config.toml
d_model = 192
normalize_top_k = false
balance_bias = false
head_dim = 64
vocab_size = 32768
positions = "rope"
qk_norm = false
init = "normal"
lr = 0.00664
weight_decay = 0.034
schedule = "wsd"
decay_fraction = 1.0
doc_mask = false
train_tokens = 307100000
dataset = "wikipedia_en"
Below are experts of layer 4 (counted from 0) of a mixture-of-experts language model. Rows are named router (the router's row for the expert), gate (a neuron's input weights, with its number), up (a neuron's input weights, with its number) and show model dimensions 0-191. Each number is 128 + 32 x the weight over its row's rms, rounded and kept within 0 to 255.
After each expert's rows: "mostly gets" lists some tokens that are sent to it at least half of the time. This comes from a sample of Wikipedia text that the model never trained on.

# expert 52
router [141 110 127 167  96 136 131 158 164 133 101  98 112 122 151 104 156 151 125 136 116 100  90 170  89 133 165 101 159 129  90  86 168  90 166 106 147 170 110 170 128  56 116 147 145 136 142 104 140 127  55 138 149  96 136 118  95 102 147 165 167 121 137 153 126 106 144 138  83  77 112 121 159 107  70 138 143 102  69  95 134 230 109 117 128 101 135 133 107 102 151 184 144 185 141 168 100 133 220 138  93 173  95 111 116 112 162 143  96 114 144 146 111 118 127 137 113 118 112  87 186  71 125  99 124 117 128 102 122 176 147 133 208 134 185 167 107 124 197 128  94 146  44 126 134 151 163 115 146 110 149 131 179 107 130 101  93 131  74 152 102 196 147 127 195  84 103 109 136  53 183  96 136  97  99 122 147 112  60 137 103 114 106  69 151  93 140 155 122 125  78 143]
gate0 [ 79 125  79 177 135 125 142 137  87 160 177 157 132 120  76 153  76 130 160 131 115  59 136  76 163 147 118 133 196 141 133 143 131 121 178 153 111 125  83 136  44 149 133  76 135 107 104 133 155 178 123 137 120 129  72 125 159 118 135 159 169 124  89 124 102 152 178 152 131 106 181 132 143  92 160 128 142  91 119 135 104 131  80  15 134 136 157  94 101 126 136 116 139  64 120  97 129 138 166 109 116 168  75 188 152 131 111 100 102  87 104  60 129 110 158 104  96  85 110 168 188 142 158  69  79 174 122 138 146 133 140  94 145 159 178 129  89 145 162 127 156 101 113 115 190 129 137 100 128 111 129 138  91  74 159  94 147 116 151 131 130 144  47  72 112  83 152 133 174 122 141 130 111 137 155 108 117 189 180  86  92 134 133 102  66 137 155  88 102  87 135 122]
up0 [ 81  78 118 150  68 151 175 116  88  70 181  91 104 142 127 105 138 122 185 115  55 120  95 106 161 131 115 111 183 186 123 137  85 171  90 124  94 140  91 129 148 124 125 147 152 144 128 153 190 171 134 155 100  69 147 109 106  82 110 125 109 165 109 161  85 150 114 101 180 135 156 101 172 116 143  97 135 145 171  39 113 112 167  75 174 119  85  97 120 139  73 169 137  94 110 128 189 121 129 141 143 171 123 118 172  76 103 131 161 126  90  95 129 117 104  86 136 165 124 165 100 143 131 101 170 140 156  84 135 116  89 148  75 127  71 112  68  90 147 131 140 109 182  90  90 132 112 112 109 175 154 163 110 149 116 143  82 138 154 122 138 118 126 118 115 200  98 147 104 160  68 107 182 147 163  84 108 113 108 160  85  90 171 151 146 130 169  82  96 100 178 118]
mostly gets: " it", " It", " there", "$", "It", ",\""

# expert 28
router [ 99 147 114 156  97 152 149  96 161 199 111 151 126 149 163 137 115  95 131 119 146  84  85 129  47 203 137 168 154 104 115 116 117 102 113 116 101 125 140 171 155 124 145 149 171 147 150 158 117 115 107  51 139 101 153 116 127 147 178 110 130 158 206  87 122 105  95  80 105 119  54 101 155 124 130 143 173 172 120  90 111 140 136 109 149  80 165 151 134  92 107 132 130 149  94 160  90 119  95 130 121 149  77 135 100 113  96 203 104 214 149 147 192 122 143 144  95 122 133 146 148 127 121 147 149  49 173 167 146 102 165  87 182 176 177 121  80 109  79  86 136 145 150 139 132 117 101  96 135  57 146 155 120 159 114 124 149 115  89 106  93 175 133  75 174 119 135 113 131 130 174 151 156 179 111  84  88 183 101  74 110 127 109  96  86 185 147 159 147 108 103 147]
gate0 [127 128  94 143 135 138 136 150  83  88 105 127 119 145 145  94  97 144 126 117  99 132 145  96 132 169  89  71 209 116 142 147 131  96 180 182 123  98  63 163  99 171 147 143 138 102 148  91 143 161  90 100 148 127 130 105 111 105 125 122 119  94  99 136 106 114 132 189 144  77 154  90 151 150 172  51 180 115 136 108 155 149 118  53 174 111 166 145 162 135 167 115 153 112 151  84 116 126 151 156 111 150 194 147 224 106 118 117 111 126 148 157 160 139  96  99 123 145 118 212 112 114 121 113 132 129 203 123 113 149 183 136 195 145 132 120  79 126 144 127 133 131 180 119 129  98 142  88  90 133 110 143 104  94 131 150 149 183 118 115 153 166 109  78 139 121 190 131 185 111 159  99 148 144 224 109 157 147 138 104  52 149 122 100 105 115 193  55 105 120 131  85]
up0 [ 92  97 125 131 138  58 100 133  50 122 127 111 145 195  70 127 168 130 157 110  65 129 105  98 151 159 112 108 179 128 132 147 123 164  50 100  98 149 102 120 180 119 153 122 153 206  91 125 160 166 174 165 206 153 133 126  85  98 140  94  89 173 123 171 147 118 168 143 150 128 139  48 142 180 137  53 127 100 141  90 104 106 134 107 145 159 115 100 157 143  90 137 136  89  87 113 137 123 197 104 130 130 111 106 135 108 119  91 160 133 123  91 117 118 105 114 111 113 128 150 138  81 154 115 160 139 155  53 146 124 102 137  82 137  87  79 114 101 109 169 129  88 172 147 117 116 194 125 162 157 152 132 104 185 150 136  47 170 124 151 162 100 133 148 124 158 129 115  87 148 140 154 198  93 103 143 127  98 185 113  80  90 103 130 142  70 169 117  96 132 141 149]
mostly gets: " MPC", " champion", " young", " post", " Player", " MLS"

# expert 32
router [105 140  73 145  84 126 167 102 111 141 120 148 121 159  97 185 115 139 124 154 113 133 148 123 131 211 121 136 145 128 129 116 142  99 169 103 101 143 116  91  62 107 114 148 161 119 121  86 130 166 117 189 150 118 155 107 121  88 204 105 147 126 162 125 140  32 162  48 145  97 122 144  98 109 142 164 120 148  98 106 163 180 148  81 112 132 108 138 159 156  95 154 166 155  96 135  94 137 167 139 111 133 141 141 121 158 109 185 141 175  36 155 167  76  34 155  94  97 125  92 129 110 123  77 191 154 141  95 135 134  82  71 124 170 128 146 145  66 124 117 132 138  90 113 107 173 117 112 166  87  72 164 113 103 140 133 124 208 143 139 115 143 107 128 102 146  78 107 117 166 184 121 150 126 141 166 121 116 119 121 113 108  75  98 101 195 148 181  88 108 151 100]
gate0 [166 127 146 156 116 105 127 118 107  95 122 147 159 150 159 110 157  93 125 145 127  82 145  85 104 155 133 106 156 116 110 132 161  80 125 211 127 171  60 119  51 172  55  83 160 129 135 123 101 147 108 107 143  78  46 128 159 125 165 116 149  92  54 111 119 111 135 225 127  98 127 101 110 148 133  48 123 116 160 126 152 157 132  79 148 157 102 102 123 124 151 119 137 116 149  80 119 153 104 149 113 162 148 115 174 133 106 157 120 129 162 166 177 156 142 136  97 126  88 169 145  95 165 105 131 168 155 123 128 139 159 162 119 160 151 150 153 137 138 117 112 105 143  90 144 136 166  81 102  97  84 103 109  84  64 146 133 161 121 133 202 195  57 135 146 107  77 139 173 103 175  92 150  70 164 105 145  81 167  78 110 121 150 163  74 128 145 129 120 103 125  63]
up0 [152 132 177 124 100 128 115 161 121 115 185 115 113  99 126 155 147  92 153 125 125 120  58  57 138 134 131 142 158 163 169 112 156 106  64 104 109 153 126 125 136 114 135 107 119 170 142 126 135 171 129 123 160 131 117 106 100  49 108 113 135  84  43 118 139 122 110 141 160 143 200 117 129 121 121 100 116 103 163  85 140 154 110  89 134  93  78  90  75 143 171 125 175 109 173 131 122 124 152 117 144 156 141  76 175 120 117  94 152 106 117 119 121 141  72  50 112  80 113 156 152 142 103  58 143 136 113 132 171 109  69 154 132 142  94  93  92  67 131 157 151 136 129 134 107 106 191  71 115 132 180 106 110 136  95 145  49 121 147 135 108  88 125  84  64 206  67 125 132 149 112 132 188 133 151 117 146 126 122 188 131  65 160 160 106 103 111 121 113 183 215 119]
mostly gets: " .", " Senator", " Colonel", " Species", "·", " Raj"

# expert 30
router [130  97 105 154  97 145 169 116 115 156 140 132 115 135 121 161 123  89 142 120 111 139  59  83  36 177 129 133 187  76 153 138 183 116 130 101 136 161 176 172 203 105  98 156 170 144 105 146 174  67 116  67 151 129 109 178 106 151 149 136 117 125 121 105 130  77 132 125 140 101 124  85 115  89 111 119 192 144 113  90 117 149 174 136 161 119 151 142 153 155 161 152 144 158 169 195  85 109 143 107 131 107 109 125 154 146 140 112 141 114 108 138 199 112 111 139  49  99  99  64 157 142 161 126 140  76 111 120 104 160 114 105 168 114 199 144 112  61 118  91 117 161  82 118  68 174 105 170 154 132 180 114  98  77 130 111  70 109 121 119 144 145  90 168 174  93  84  83 127  52 144 103 141 110 169 179 130 149 128 140 118 134  97  97 130 138 123 132  78 141  92  81]
gate0 [156  96 134 164 136  67 102 124  98 117 126 106 130 211 112 101 126 107 153 205 134  73 166  82 105 135 113 147 155 156 167 160 136 110 181 135 185 119  94 108 114 137 137 139 156  73  71 190 121 160 136 117 153 102  68 116 120  95 140 125  85 136 146 152 140 128 125 169  69 116 194  92 108 185 127  66 160 106 140  73 152 136 115  91  44  96 184 139 115 142 177 147 135 132 114 146  69 188 172 183 170 112 157  92 161 123 161 139 123 107 148  92 143 147 153 147  65 116 124 162  92  89 144  75  98  80 158 169 108  97 128 107 100 166  88 134 144 139 151 114 143 136 160 106 144  95 106 138  74 133  57 132 128  82  69 132 142 145 150 146 126 162 105 131  78 159 124 123 154 114 170 121 140 134 144 132 164 133 187 130  92 122 136  93 124 126 177  64 113  91 174 114]
up0 [132 140 117 118  91 134 126 103  43  80 151 134 101 147  75 153 139 126 154 162  71 145 117  76 102 176 151 180 150 160 102 127 131 221  99  89 135 149  93 150 153 130 172 112 164 130 106 140 167 212 139 162 168 113 137 148 104 122 156 139 110 191  98 100  63 181 128 128 161 159 121  99 151 106 123  45  98  95 176  67 117 120 106 132 143 105  96 111 101 116 154 148 106 136 153 118 108 147 178 138 167 145 132 156 177 113 150  80 113 141 151 104  80 155 122  93 179 147 125 135  88 161 110  95 133 112 130 100 171 176 136 115  70 154 135 107 151 116 174 157  97 108 184  87  75 119 152 126 135 132 123 119  93 193 102  94  63 122 118 103 151  88 117 186 135 127  71 161 168 136 125 194 160 115 165  81 164 150 148 112  51 114 134 143 131 128 149  85 105 121 108 130]
mostly gets: "};", " –;", " —;", ";", "|---|---|---|---|---|---|---|"

# expert 59
router [178 155 106 143  65 109 158 122 145 174 132 164 121 160 123 180 100  80 143 147 133  60 112 141  53 140 105 139 156 108 153 163 122  84 132 113 129 168 129 173 180 131 165 151 105 197 209 156 121 138 108  64 174  91  65 145 205 136 163 171 130 117 149  80 138 129 128  81 160 120 104 143 159 114 120 122 158 173 116  97 108 134 164  89 118  88 130 137 113  63 118 162 107 172 113 151  60 121 151 181 117 137  93 144 100 108  91 148 104 141 137 139 121 150 132 109 120  95 106 191 170 113 137 148 120  70 157  76 125 114 138  44 151 140 120  80  87 141  90 132 181 133 112 108 114 210  93 116 118 107 153 175 107 121 165 120 131  72  71 113 125 150 170 102 180 155  98 143 144 113 160 156 119 147  78 129 116 124  65 115 151  91  91 104 137 135 104 116 146 112  87 135]
gate0 [170 139 174 187 130 160 179 122 133  80 107 118 139 165 150 139 114 150 163 146 110  83 139 101 134 139 114 182 200 156 157 180 160 121 127 172  65 154  91 101 123 121  87 114 127 111 103 125 122 173  94 106 156 128  91 122 123 100 103 151 109 165  51  31 105 142 174 209 154 120 133 123 156 133 147  91 132 108 140 145  96 136 154  92 106 144 134  92 104 161 132 176  81  81  85 112 111 119 147 154 161 143 141 151 145 123  96 109 120 105  99 129 186 126 103 110 132 160 125 165 103 120  89  89 126 152 186  74  70 147 120 163 140 154 164 170 103 157 116 136 104  99 191 145 128  93 135  77 157 174 137 109  92 102 154 130 157 157 129  97 164 118  97 119 181 153 107 132 170 129 135 127 121 114 140 182  77 108 143  87  46 144 174 111 139 114 191  64 111  65  89  72]
up0 [109 111 161 133 121 151 144 166  99  62 136  72  84 118  66 142 122 139 218 155  64 124 108  68 105 148 131 122 190 150 121 125  90 169  99  70  92 142 117 118 139 130 155 141 101 179 115 112 140 149 203 183 167 145 151 104  87  71 121 100 148 164 103 139 163 124 144 101 132 120 103  81 139 170 120  83 131  90 154 128  94 136 155  86 139 128 115  60 118 155 175 128 112  90 121  90 143 116 173 136 148 107 119 143 149 113 104  64 131 139  95 120  86 103 147 115 164 142  91 138 149 137 144 101 110 131 139  91 116 114 114 114 114 145 126  71 115 100 167 144  96  68 133 126 132 102  92 153 174 179 139 130 109 126 124 126  61  97 103 133 168  95 115  90 165 163  94 134  79 120 167 185 213  81 169 114 152 120 125 161  67  99  92 121 124  73 155 126 100 100 202 199]
mostly gets: " doubles", " scored", " scoring", " split", " competed", " basketball"

# expert 12
router [120 129  79 120 144 136 165  81  68 169 117  76 101 155 156 122 124 145 174 168 146 127  62 157 112 136 128 142 148 121 169 153 155 121  93 135 165 176 127 135 127 128 136 160 153 159 226 127 149 180 130  94 146 130  83 117 209 185 175 203 135 159 119 116  96 118 132 101 142  92  85 149 120 118  91 105 152 154 145 115 111 100 127 140 154 119 142 171 157 145 133 156 158 179  49 138 102 143 126 113  70 129 159 175 150 158 114 153 116 150 170 154 115  80  88 122  77 111 121 106 150 115 136 167  85 113 161 154 105 148 160 124 160 149 104 134 126  92 110  77 159 166 145  95 105 150  62 137 128 113 153 194  89 138 133 149 104 178 108 131  29 104 180 114 112 128  87  97 138 156 155 183 173 138 127 139  56 146 157 131 147  96  83 121 109 143 116 136 196  68 142  96]
gate0 [110 132 128 109 116 129 120  77 108  91  85 130 129 144 107 106  95 153 141 185 118  88 157  51 118 175  91  83 127  86 120 154 139 102 177 149 101 130  77 104 100 182 155 138 134  78 113 157 133 163  80 102 145 144  98 133  96 128 211 151 104 151 164 160 154 122 226 159 128  89 160 122 141 139 143  73 124 125 110 135 123 169  67 114 145 112 139 126 115 123 137 149 112  93 196  71  67 160 174 146 163 131 131 140 137 107  88 154 138 107 134 144 100  77 101 150 151 163 135 236 158  70 131  77  91 124 141 130 158 110 124 118 158 178 148 194  97 117  96 147 134 163 158 122 141 113 121 146  98 171 115 119 135  78 143 129 150 152 121 126 157 128  73 112 105 152  82 127 119 124 174  94 104 125 175  76 164 163 189 102  78 108  87 138 125 135 216  96 130  95 106 128]
up0 [137 116  89 140  57 132 114 158 114  67 120 113  95 123  97 172 154  76 184  96 118 115 139  90 166 180 115 143 131 156 109 118 119 150  99  82 105 152  97 100 154  86 168 123 111 138 112 114 163 175 154 115 138 115 204 107 108  80 129 105 147 176  71 124 137 165 142 181 155 131 155 133 176 120  83 115  62  82 190 123  91 140 105  79 108 137 116  99 142 150 136 136 168 101 131 130  94 135 156 155 116  84 189  53 157 125 115  72 151 119 140  37 133 131  87  55 139  86  97 161 139 128 128 122 120 111 145  83 189 113 105 103 157 154  98  75 164  75 164 168 137 118 119 142 121 113 152 130 139 175 124 178 120 176 122  73 113 116 138 130 157 131 176 115 118 157 102 166 127 140 154 167 221 142 118 132 143 131 140 154  93 105  59 141 121 125 200 162 133  99 135 154]
mostly gets: " v", "–:", " Operation", " Ab", " Battle", " President"

# expert 50
router [ 89 132  83 144 124  75 161 102 114 132  75 132  39 161 117 120 111  81  99 142 114 116 125 162 144 122  83 141 134  83 131 118 141 100 113 100 106 145 146 128  95 128 119 131 113 129 163 104 168 131 140 138 168 111  98  74 125 159 201 121 133  96 174  87 134  68 146 100 118  76 144 137 167  65 111 169 118 141 153 141 131 172 100  85 117  83  89 157 204 141 118 165 164 154 154  97  89 115 203 154 140 148 154 159 106 114 114 171 146 116  93 184 147  71  80 141 129 149 148  83 132  97 167 114 113 158  77 134 140 137  59 120 163 163 114 205 108 113 103  55 139 149  68  91 161 188 178 143 151  89 111 140 121 128 116 109  84 183 113 142 135 174 159 141 163 114 129  92 120 131 158 143 141 147 119 149 114 193 109 124 113 112 135  74  44 153 163 178 118  97 166 131]
gate0 [179 161 108 110  72 110 163 107 116  90 159 118 127 120 103 125 181 164 157 139 146  91 116 108 101 120 127 130 146  58 117 146 119 117 129 188 171 123  63 163 103 125 170  99 109  73 139 159 183 147 115 121 128 129 116 125 125 147 152 129 147 130 103  88 131 135 155 153 110 142 151 150 150 102  79  73 177 139 200 100  69  81 103  79 124 145 164  84 146 141 118 125  87 117 121 107 104 126 176 144 195 158 100 133 141 131 129 117 143 127 114  99 107  71 107 140 123 154  73 157 123  67 191 105  94  95 174 112  85 202 142 148 116 182 205 161 147 107 126 138 136 119 157 123 164 133 168 132 124 138 118 138 121  65 157 145 174 117 130 100 163 132  45 141 117  76 131 136 154  86 147 117 188 186 176  85 150 168 159 160  60 153 145  91  68 112 197  90 138 116 123 136]
up0 [115  80  97 176  95 143 186 166  41  86  74 111 106 150 106 139 110 101 161  99 100  71  97 138 127 139  86 118 157 122 143 133 123 107 113 105 151 109 100  97 126 130 157 136 128 131 146 173 130 155 166 127 146  96 129 129 132  72 142 116 109 105  52 147 139 132 118 150 187 134 106 106 135 165 123  78  85  83 172 104  67  96 152  66 135  98  79  91 126 124 133 160 165 119  79 134  93 111 153 139 208 165 151 116 167 127 119  56 120 126 155  83  91 129 105  54  91 145 102 170 124 122 141 143 132  77 135 102 135  92 165 126 149 129 107  43 108  62 177 166 107  97 180 129 127  99 160 161 139 166  96 111 143 147 133 137  65  96 117 103 139 111 138 131  98 175 144 124 189 152 131 145 173 176 101 105 163 127 107 143  38 127 109 178  99  86 142 111 136 134 162 167]
mostly gets: "'", "’", " Adam", " Jo", " Title", " Mitchell"

# expert 62
router [133 122 143 129 125 129 175  44 131 141 128  76 121 192 110 118 130 126 148 142 206 157 119 121  81 199  64 127 119 120 176  82 143  82 130 104  99 151 126  82 122 113 117  87  82 140 131  82 173 106 115 143 138 148 158 153 130 126 129 172 101 125 127 185 123  40 121  87 135 105 121 124  65 129  97 157 109 136 171 119 166 198 177 134 136  81  85 124 183 161  84 100 155 171 103  86  44 103 154 135 139 116 138 118 150 129  91 159 154 113 135 166 113  78 110 147 120 116 168 111 174 114  89 119 117 109 125 132  87 161  93  95 157 143 123 175  84 142  98 103 143 170  85 132 132 113  99 136 172 130  99 128 112 134 121 136  84 144 107 117  54 160 170 148  74  83  87 121 115 147 152 113 145 106  84 119 146 110 103 129 124  66  84  49 110 195 138 179 109 139 130 167]
gate0 [ 85 121 125  94 100  94 170 122  94  55 152 143 174 148  88 134 105 145 143 141 132 127 165  90 117 146  97  79 188  95 189 169 127 129 169 143  94 137  63 147  81 117 138 114 153  84  88 108 165 161 119 107 155 140 102  89 147 102 149 141 139 137 130 125 118 124 105 153 136 137 189 130 188 159  90  67 128 123 159 133 167 109  99  91 130 105  94 106 118 174 208 144 159 106 106 124  96 167 179 140 154 119 157  93 156 124 122 141 118 147 114  73  85  59  95 123  93 146 158 145 126 105 127 104  27 119 155 142 129 116 154 135 147 118 191 124 103 161 117 115 156 111 136 134 176  41 212 151 136 153  85 101 129  29 120 103 139 177 158 112 139 145  91 120 102 159  64 147 138 114 125 166 112 133 143 159 125 100 182  83  84 135 116 108 101  85 165 104 155  99 113 124]
up0 [ 94  99 188 141  87 124 185 141  48  92 139 107 149 121 132 126 152 101 125 142 103 160 144  95 149 149 136 123 153 120 116 109 108 156 138  79 131 100  98 147 200  91 212  66 134 130  71 131 154 132 141 128 138 117 122 108 132  47 121 129 108 138 109 148 137 171 100  98 140 121 135  83 147 151 138 114 120 122 199  97 132 199 126  73 156 110  73  48 112 124 172 105 136 116 126 162 167 150 176 106 155 100 141 135 193 111 113 133 176 182 173 133  83  90 107  87  80 171 137 177 133 115 149  88  77 161 162  76  98 133 132  91  89 124 141  88 157 124 120 115 157 142 171  60 129 108 173 150 125 178 120 140 123 133 105 177  49 131 173 110 177 130 103 103 145 155  90 124 144 141  95 175 164 165  94 101 129 132 150 137  99 110 157 151 141  46 137 147 104 156 132 157]
mostly gets: "a", "is", " :", "ulus", "icus", "inus"

# expert 0
router [117  85 126  93 126 135 142  89 145  99 126  83 137 126 173 126 127 147  90  94 110 123 144 200  82 181 102 160 182 142 145  91 205 156 133  63 119 157 142  85 172 126 170 111 157  86 123 133 160  83 160  95 116 126 179 172 113 168 145 130 183 128 129 176 163  82 170 133 104 125 123 170 119 115 133 110 137 131  58  69 143 187  93 133 175 159 163 139 156 168 140 159 119 162 147 118 106  57 138  87  81 172 106 131 119 185 105  84 114 143  89 159 107 101 100 121  61 157 111 110 154 137 118 100 132 146 122 155 150 129 104  93 188 185 174 134  81 132 153 102 148 156 114 136 125 148 100 157 157 105 112 147 113 102 131  75 142  89  94 128 105 157 184 128 164  98  91  75 166 126 157  84 150 127 113 111 142 167 139 163  78  46 106  83 149 169 182 168 153 129 155 123]
gate0 [191 128 165 108  92  91 136 128  91  86 114 130 158 147 138  92  99 134 171 130 108 105 170 141 102 181 100 106 139  82 109 154  82 115 164  93 119 120 110 125 120 139 194  67  91 119 119 106 123 150 114 114 111 125  98 135 132 123 119 153 154 138  82  90 172 185 125 128  98  59 129 116 166  71 179  75 143  97 139 111 128 111  88  67 143 168 156  90 116 114 114 122  90 118 121 107  97 112 127 169 158  89 170 100 150 100 143 189 144 117 143 141 125 160  51  99 142 158 149 169 119 129 112 123 117 118 126  96 148 149 105 130 112 168 178 181 175 167 134 122 192 152 111  84 175  96  93  76 157 166  88  78  94 108  96 105 150 164 127 147 161 175  86  96 150  73  84  86 129 105 131 103 141 136 183 152 152 167 162  96  83 154 120  67  76 102 193  99  97 118  78  58]
up0 [ 79 143 147 163 106 179 173 134  97  80 176 129 136  86  52  86 115 147 225 199  99 130 110 104 155 165 165 145 156 125 130 127  95 152 115 133  63 145 121  75 120 109 126 154 171 152 116 110 176 148 123 136 116 129 137 119  92  73 154 122 100 130  78 136 139 125 135  99 138 161 100  91 152 136 110  74 105 106 224 118 139 160 133  79 135 117 163 100 155 157 143 100 164  67  44 140 166 158 123 137 150  70 118 122 112  97 145  78 132 109 146 131 111 139 125  63 127 145  89 136 116 130 104 100 104 165  75 126 161 132 122 128 104 176  60 116  73  85 127  96  90  98 165 120 104 111 117 122  98 162  96 132 118 142 104 139 111 155 116 131 105 144 114 145  68 163 118 203 104 215 127 160 141  96 160 115  99  89 136 124  81 120 142 116 113  70 167 156 105 124 171 176]
mostly gets: "th", " I", " time", "rd", "nd", "W"

# expert 57
router [108 144  68 170  95 139 155 126 165 141 103 148  67 139 151 136 111 139 121 149 121 166 139 132 100 212 116 149 161 102 109 101 176 101 107 146 100 132 130 171  94 116 148  64 148  64 203 140 165 117 116 198 154 148 155 109 200 113 195 148 149 117 168  84  51  73 194 108 116 109 143 125 130  86 110 143 146 149 113  90 166 196  97 113 101 121 163 190 198 124 136 171 153 115 141 106  99 143 177  93 113 117 159 140 119 132  89 161 132 172  70 133 184 155  70 122  75 108 100 111 136 114 154  77 107  73 162 120  77 146 126  93 121 116 152 145 140 126 131  98 146 127  90 147 121 165 138 109 128  74 100 164 138 154 103  92  65 130 155 115 107 120 116 141 118 127 130 151  79 128 183 124 159 122 171 196  87 115 133 150 116  91  90 102 159 154 130 166 140 138 162 125]
gate0 [140 131 141 142 121  57 135 123 131  77 113 124 121 205 142 151 114 127 135 146  97  81 162  74 155 137 167  77 182  83 142 123 139 117 139 148  99 155  70 172  72 124 134  97 122  85 133 103 137 179 120 120 151 118  76 138 141 113 112 138  84 108  75  58 109 124 176 158 156 111 188 129 118 121 151  37 144  90 121 136 120  99  90  42 128 147 143 104 134 160  93 128 183 123 169  77 175 163 138 130 137 135 122 128 168 131 113 156  91 140 149 115 148  99  88  95  93 145  96 107 128  72 127  94 120  83  96 139 110  97 114 152 152 121 128 195  95 118 167 143 109 122 150  99 161 112 143  97 154 174  75 110 126  49 114 112 152 151 152 103 190 124  75 106  84 142 111 112 149 117 134 128 112 129 195  93 156 177 182  67  74  90 127 145  86 110 181 109  78 147 131  91]
up0 [124  78 140 117 113  93 108 174  76  80 160  96 185 135  95 159 135 102 183 134  85 115  91  55 109 109 102 127 191 177  66 101 115 135  70  57 148 142 133 145 169 128 159 148 123 175 158 160 163 114 124 102 146 127 158 124 142  75 151 124  93 142 149 156 117 153 118  82  85 119 179 118 218  94 150  39 131  50 131  81  99 140 138  77 110 148 123 123 142 155 142 143 149 128 133 163 112 123 132 138 161 166 136 142 178  57  83  78  98 126 162 129 134 128 111 102 137 109  90 162  85 129 138 142 150 121 141 107 123 135 135 130 130 137 151 119 129 125 129  94  93  81 164 108  98  99 159 145 129 134 152 184  93  93  66  93  80 112 139 173 159 111 144  94 102 170  85 131 107 131  96 198 176 119 171 148 179  80 140 141 122 113 149 118  92 117 194 119 125 115 195 129]
mostly gets: ")", "]", " located", "\")", "})", "%)"

# expert 53
router [109 101 131 149 128 156 155 104  69 140 149 153 120 207 136 182 109 118  57 155  34 122  83 122 111 128 103 119 154 128 121 132 132 104 159 123 145 163 136  59 146 112 167  79  99 123 120 144 112 177 111 116 133 135  47 132 161 125 159 135 108 155 125 108 123 120 155 111 151 116  91 107 178 138 125 110 132 180 139 102 147 152 110 108 137 120 121 160 124 129 105 167 142 119 115 144 100 126 138 183 130 162 134 105  92 136 148 144  48 144 107 148 190 141  65 118 190 146 151 165 133 160 106 103 132  42 120 107 119 112 105  85 103 177  81 119 162 141  64 114 211 166 127 136 104 129 119  97 126  98 116 167  88  85 109  84 105  93 114 170  70 156 179 120 152 132 100 100 156 103 212 140 124  81 100 162 103 113  92 146 149 108 110  97 136 151 171 171 142 221  72 112]
gate0 [140 146 153 154 109 123 112 127 123  71  74 146 173 149 142 135 104  97  92 157  70 103 159  60 114 184 104  85 125 103 161 155 177 114 174 159  98 125 172 162  90 158 187 161 117 118  83 154 123 141 141 113 171 154  79 161 135 156 154 194 125 167 124 104  94 114 142 161  81 117 161 107 146 146 164  93 153  94 180  93  98 141 147  78 195 118 121 196 113 127 147  96 115 123 135 139 146 197 112 119 146 143 170 109  99 107 147 195  90 124 145 115 107 186 125 144  97 107 139 166 122 116 113  71 107 141 139 140 120 115 154 109 122 156 158 151 106  93  78 132 174 109 174 132 169 149 141 117  89 158  84 162 108 106 116 118 104 150 135  55 161  92  90 126 152  72  67 104 166 102 161 101 164 131 135 168 125 124 139 113  50 125 148  75  77 140 218  79 111 108 139 155]
up0 [101 110 140 132 127  97 166 142  48  99 138  57 151 146 112 105 162 125 191 126  90 129 120 116 172 117 105 102 187 105 118 120  94 156 134 123 145  92 158 158  94 127 167 217 145 163 125  81 185 148 115 142 103 151 147 114 132 116 144 130 206 167  94 121 141 190 104 103 198 165 144 146 150 137 135  74  95 136 152 141 172 123 134  64 141 147  94 107 123 134 146 137 178  79 114 168  91 157 196 131 132 162 158 136 112 119  76 153 188 197 134 116 156 141 112  94 125 114  81 111  98 139 164 117 161 128 108 102 127 133 112 140 147 141 124 131  82 103 141  96 119 145 136 116 140 128 124 191 125 193 139 194 102 120 163  90 137 140 144 144 186  56 149  75  91 167  86 137 136 166 132 154 158 133 104 135 156 133 153 190  50 113 102 119 102  72 159  78 141 168 152 167]
mostly gets: " Pld", " Loss", " Rem", " GF", " Votes", "Track"

# expert 49
router [124 135 139 165  93 102 132  40  97 174  78 120  63 177 138 215 133 127 166 121 116 146 124 173 105 157 124 129 156  75 147 119 142 101 128  57 166 168  98 120 116 102  90  94 101 127 147 110 142 113 141 137 115  90 185 141  83 150 197 134 162 157 118 143  93  78 172 124 149 147 150 128 140 100 122 128 142 144 148 117 125 133 102 101 148 152 133 110 139 162 121 148 160 186 155 136  95 176 129  74 114 161 157 180 129 111  97 195 162 177  48 144 164 153  51 102  95 119 150 129 148 133  89  95 188 155 157 143 129 103  92 115 147 137  61 180 143 162 122 129 169 126  76 138 102 136 105 137 137 136 157 174  78 135 162 164  86 176 162 154 111 168 178 149  86 161  81  87 101 118 161 149 103 133 131 125 104 150 134 152  80 124 141  84  63 197 130 151 111 115 120 130]
gate0 [150 140 113 136 146 118 140 116 125  69 102 125  82 170 159  72 188 117 158 141 120 118 155 102 110  96 126  77 177 140 149 153 149 142 147 162  96 129  91 119  85 140 179  80 172  93  81 127 149 147 130 109 137 163  86 135 101 111 148 169 130 144 107  93  79 114 105 133 105  81 146 142 164 146 130  31 186  87 105 139 133 123 134  96 152  85  96 158 132 137 181 146 125 100 115 141 135 146 136 120 133 110 156 132 140  99 122 155 121 116  93  99 152 113  45 125 143 196  99 132 116 110 125 108  88 122 164  96 131 121 137  79 107 206 215 147 108 151 139 121 133  82 161 106 167 127 140  83 151 139 122 139 117  99  78 128 181 173 179 167 118 150  70  64 184  91 120  99 190 122 109 113 122 145 218 134 152 151 151  91  54 136  91 111 110 135 196  68  97 131 157 135]
up0 [ 86  87 131 151 114 137 116 137 128  66 125  73  82 140  51  98 135 109 122 112 113 132 133  88 150 133 101 163 144 164 105 110 105 168 121  62 100 118 111  96 160 121 202 122 119 174 104 128 207 144 134  99 155  44 118 135  71  97 142  95 115 172 114 166  93 159 107 113 176 139 145 118 187 143 121  40 141  16 148 134 122 121 168  71 163  97 136  72 119 150 123 186 137 108 100 154 158 131 145 149 141 106 110 129 195  95 126 130 142 152 156 128 185 186 101 134 124 141 107 100 123 156 141 103  93 125  82 107 170 118 164 133 154 115 136 128 112 107 172 171 137 166 167 147 123 136  83 165 139 149 147 128 106 146 105  83  64 103 174 114 119  93  90 110  82 134 111 120 116 152 137 177 212 166 168 129 124 120 179 139  84  78 147 147 128 121 132 125 145 122 149 161]
mostly gets: " Regiment", " Episode", " company", "frac", " Commander", " Mans"